Experts of a small language model: 7615 steps.
Below are experts of layer 4 (counted from 0) of a mixture-of-experts language model. Rows are named gate (a neuron's input weights, with its number), up (a neuron's input weights, with its number) and show model dimensions 0-159. Each number is 128 + 24 x the weight over its row's rms, rounded and kept within 0 to 255. Numbers have three digits each.
Before each expert's rows: "gets" lists some tokens that make up at least twice as much of what it gets as of all text; "mostly gets" lists some tokens that are sent to it at least half of the time. This comes from a sample of Wikipedia text that the model never trained on. Tokens count by the router's weight.

# expert 16
gets: "\n", "ed", "\n\n", "ing", "ated", " the"
mostly gets: " is a", " had", " has", " made", "ed the", " was a"
gate7:078126153125149121103138140163119140104135127160126119143132080114111108139103155127152126122104100170154091090084123125106094131101179115147144152132141172119114077168129122144088143124123103112133140119137156159134071106149135135128131158164142106062133103173117139090156093082116148147138156195130133121132109094140134130110107191114119100166122111107115138106076148123126114118108128135146129137101153095130121122129155112085134123167120122132101123150108126129119116159125097
up7:157129113117131120174128150101145125160116117106087145094133153168130125113133116159091131130154143132094148144122137135155144097141110136113145079125139078102125152132178103115163127088092119092095116130119083104145185155098143142142131122112090165173107152116136115130162167109161135096097099133135120120139159127144139108169068100138170127097145141113149156139186117104114116121164099142085128126139133159166115135136076136141114140142104160142140122122148142138133123129158167

# expert 22
gets: " and", " of", ",", " in", " of the", " to"
mostly gets: " of the", " and", " with", " in the", " to the", ", and"
gate16:138101113143144113143105117117149146168121131172143168156110149131143090160086138159129111136094104140134179053118102119115137122065148084137165127142080102133123136116166147144147109110120141109081114127134137148145094131116154145117127155154149126160094144128138140137146162154130125152118165089109105096135108124065144081125156101135139136128116168156140118116145150118111101131121094111115187155131111154096167102137128106139094136159117116128190129144116126141143136123147138
up16:114149135079118123121151146155136125123132119140122106120149140129158108148112108117104152136125124110145117192133113097107117120140081149140081110113134187099138126167137114118083179136126122139139154128100113124120166138145122084146134120049157125103179161154148126121091155102102152121124128141117124152136097162125179123146091157133113149085103100139140132165154133097139118095156142145131077081133134142128089101156136090126135117111146135122125101139129066143120106142084135

# expert 10
gets: " the", " to", "\n\n", " was", " a", " is"
mostly gets: " was", " his", " that", " are", " were", " its"
gate3:121134125144132110159138126087133138150159117118110140164164093133121104117174121111155120170145135091135146114094119146110136153139142092138054157132150111121144125113137073139149141114145116127134129160130140145127130079121145166136112142164179117124106163108138113168107098139112168167123176121120109222071086140142137166144108139152116077114126124128143127177150120136137108136134121157132150139132122113124158106120118135096146142111160139138087116154148153126094129156116143
up3:125127126177130135124120117125116113097174130126120115162167113116102135127150129083157099152099153106112129144114118131133138157209129108136095140151142115115109132127190089124155105118134166131158146151120129147138123110114170121082088115133106136128145155103174090154127100143141147121089146107120080188070129149144124183117132153111121080139147124152181097119134144102120109149103120134112143131150146137124163144104116141116133104123137176146087134138150146104088151116131141

# expert 7
gets: " ", " | ", "–", " (", "-", ", "
mostly gets: " | ", "–", " (", " \"", "; ", " in "
gate13:136119170082146145122142140110133165117162121108132110128195117148140129157117162199107109139124128107133168138113108091111116084143122116128102141130115153159142129098130107162132138122141087144118135170155145074121158101134099125154116092088121143147098125089153191125065113123108179141144164139087127151129106124135147100084125108151125121126118181144132110138118145132137124106152134128145127147115147127122064126125113139142129116123108085137141159146132116119081155122119162
up13:155117118140139150097133126076117137115150125116192130098149072117143112113105100102135122136158145154150107163112125180132136133188095140098135105109102131149102074132114118152112143118141124118115122135148182151122111166114113098141140108128123151129145113112146104116121122103188151121126137101108108120113117103065110137128119163124088131157100110164181156111163152077160121128077155110128115143142151130116166152144130136070146121155129109106150153118129131107122116114085138

# expert 5
gets: " |", ")", "\n", " |  |", "ia", "a"
mostly gets: "% |", " species", " |  |  |", " |  |", "- Country:", "°W"
gate10:121098149104104127151114125078148154132120129140130116122139094152122153188123151160160122141134156149204079171077182109154113085162090127146123154150125131143163073126120149133144132115111146109073122179136117106115130101117147133164138140146100130136125155109109095138146120154174139128120169148133127200120143142142114138128138120152123135138094107116127160144132114141100136135131139163137116137072147133083175139127142140104113136153122120135112134133171102143138135154124145
up10:137081147100128106134122122126147158128141128153118114138134091163127146157118135151162142141167177149194104138106134135155072111131101138116127172158121140148183104132157156133136129111119140119119104169131122114119150110120163112114149152156133148139135130162146093138139149121160109133112180135136129153137154157149112148143151126118162118108111125083132153105127122120110117140178114196151167152086156137106175134119131154121109146166129136125101130145172084126142059146129161

# expert 12
gets: ".", ",", "\n\n", " and", " The", ", the"
mostly gets: ", the", "\".", ", and", ", but", ", which", ", and the"
gate46:146121151146105133089135124125108124127119122126125124132144196105145165128093125078104200119069090163116108171176116122105146138125157086090147130129122133143141099177128123137139120124168131142166121155144106103143102125155110104140123108158148131088089121146091106110129132099159122102139116136109148162115112109158115112106108154145118128118174145131135140125128158109092125131127093131124102113110085152116133204094126151136136165108112098148128091128101104108136115155154153
up46:144127109117154131155129133123132163173141117118092165086146094166125114111114112157092104169158172090096112114108134163116124155104124143139132080134132138148143166145125099107096119119103134075100132135118130151101163110090127138130123151175091171151160131128107114115147136121110129128106145129158146146119146149116116132105118107091152123141094127071124132107169118171134123128144141200111163195147122110098127109108180119125103117165123121126138110127149164132144106119128084

# expert 9
gets: "b", "h", "l", "2", "m", "n"
mostly gets: " J.", " A.", " M.", "-l", " C.", "03"
gate4:129158141125146092147142171146150118054129120123151151117124129148165099133161119136139160101132162112136150114109134138116130097124131102155130081132121147106130119168151131147130141126127183154172130133118088157152104138089137121157102177109128074089131139113153127116132149132109134130095155139129120119071129091150154162119119128134149104128136153119111082105172072101104118091156128107113117092126103129180146130159113127117103150182129091124133123124132108177103137152108098
up4:123139118115149080152132162150097124125164134141133133131122140133103128160143123121165108131163141114160104078099150131157126151107110091159147110146141117103152138157191126160144126092162127127160133099116087132155083084138141082177098132139082158096109135120188100129146129143117153138100139155122131096120134121120105171122099145122132096150132137108108106148119109112137104119159156102133082085102121132159167121128142108094163163122116136164101142128183110137099125140093117

# expert 3
gets: " K", " P", " H", " T", " S", " B"
mostly gets: " K", " J", " T", " Z", " Mar", " G"
gate16:153169118085112140118130134110167114114112123137152153108149066141153150076165114161109177131115169140146124171137133115087091149151120131162143103120107124146124146142108130133089105094116143155152144149110133108124141119136147176130137180096126148153089119113130136125110134116167094098117135112164073146121119083190129096111136104186112113141178113117133183153137161128126131112138128160126112115117119123169114139142118131140086124117126110122127106127086146156112162118102123
up16:134114073161139131162111101154127091127132135142115129155125156101143130121106104098089152125117118146160107108132111120155093146145107155125129096107161172179122165109125102164119210169089126122105121094094186131079115073133130138152137108107119147134154085097180127132159125140126172108102147118114089142156114110151145095141119128183115130139147131114134141140139154112117110138137124147119103136161182129116118118139125126143141131171125120113120129110126145152111115101175139

# expert 21
gets: " |", "-", ":", "\n", "|", ","
mostly gets: "  -", " (born ", " by:", "==See also==", "):", "|"
gate46:118120116147139130148140099083128147133185125179148149143166123154104117123161136153119100154155119125131142077116103140169125107080120110102187157135121133081136153125106139142104146129120145105115161108145124149128122108121126181147112113111136137121127095082119121124104124132102152160138140132139098127201154157121117126111108114104125146131121126125163090135175139067170156129128094165167098129120150133129078128129146127106160138064113161136181141141118140145110133144121124
up46:128089124147105135106137129155089128115146117110129109186108125132123085136146138135101150082097110143104177152109137134106127154133138166129084130113142116164125119155088126144144129173092138160124127154099146132164101127125099118088158119134125142172124105131153088123144082133137116158098126095145138164100123110134068119174186100167186115083100118096097152149111124165119136116133110148143126149136147100174154129128090108120125143151126110127092099131141154104122103130147140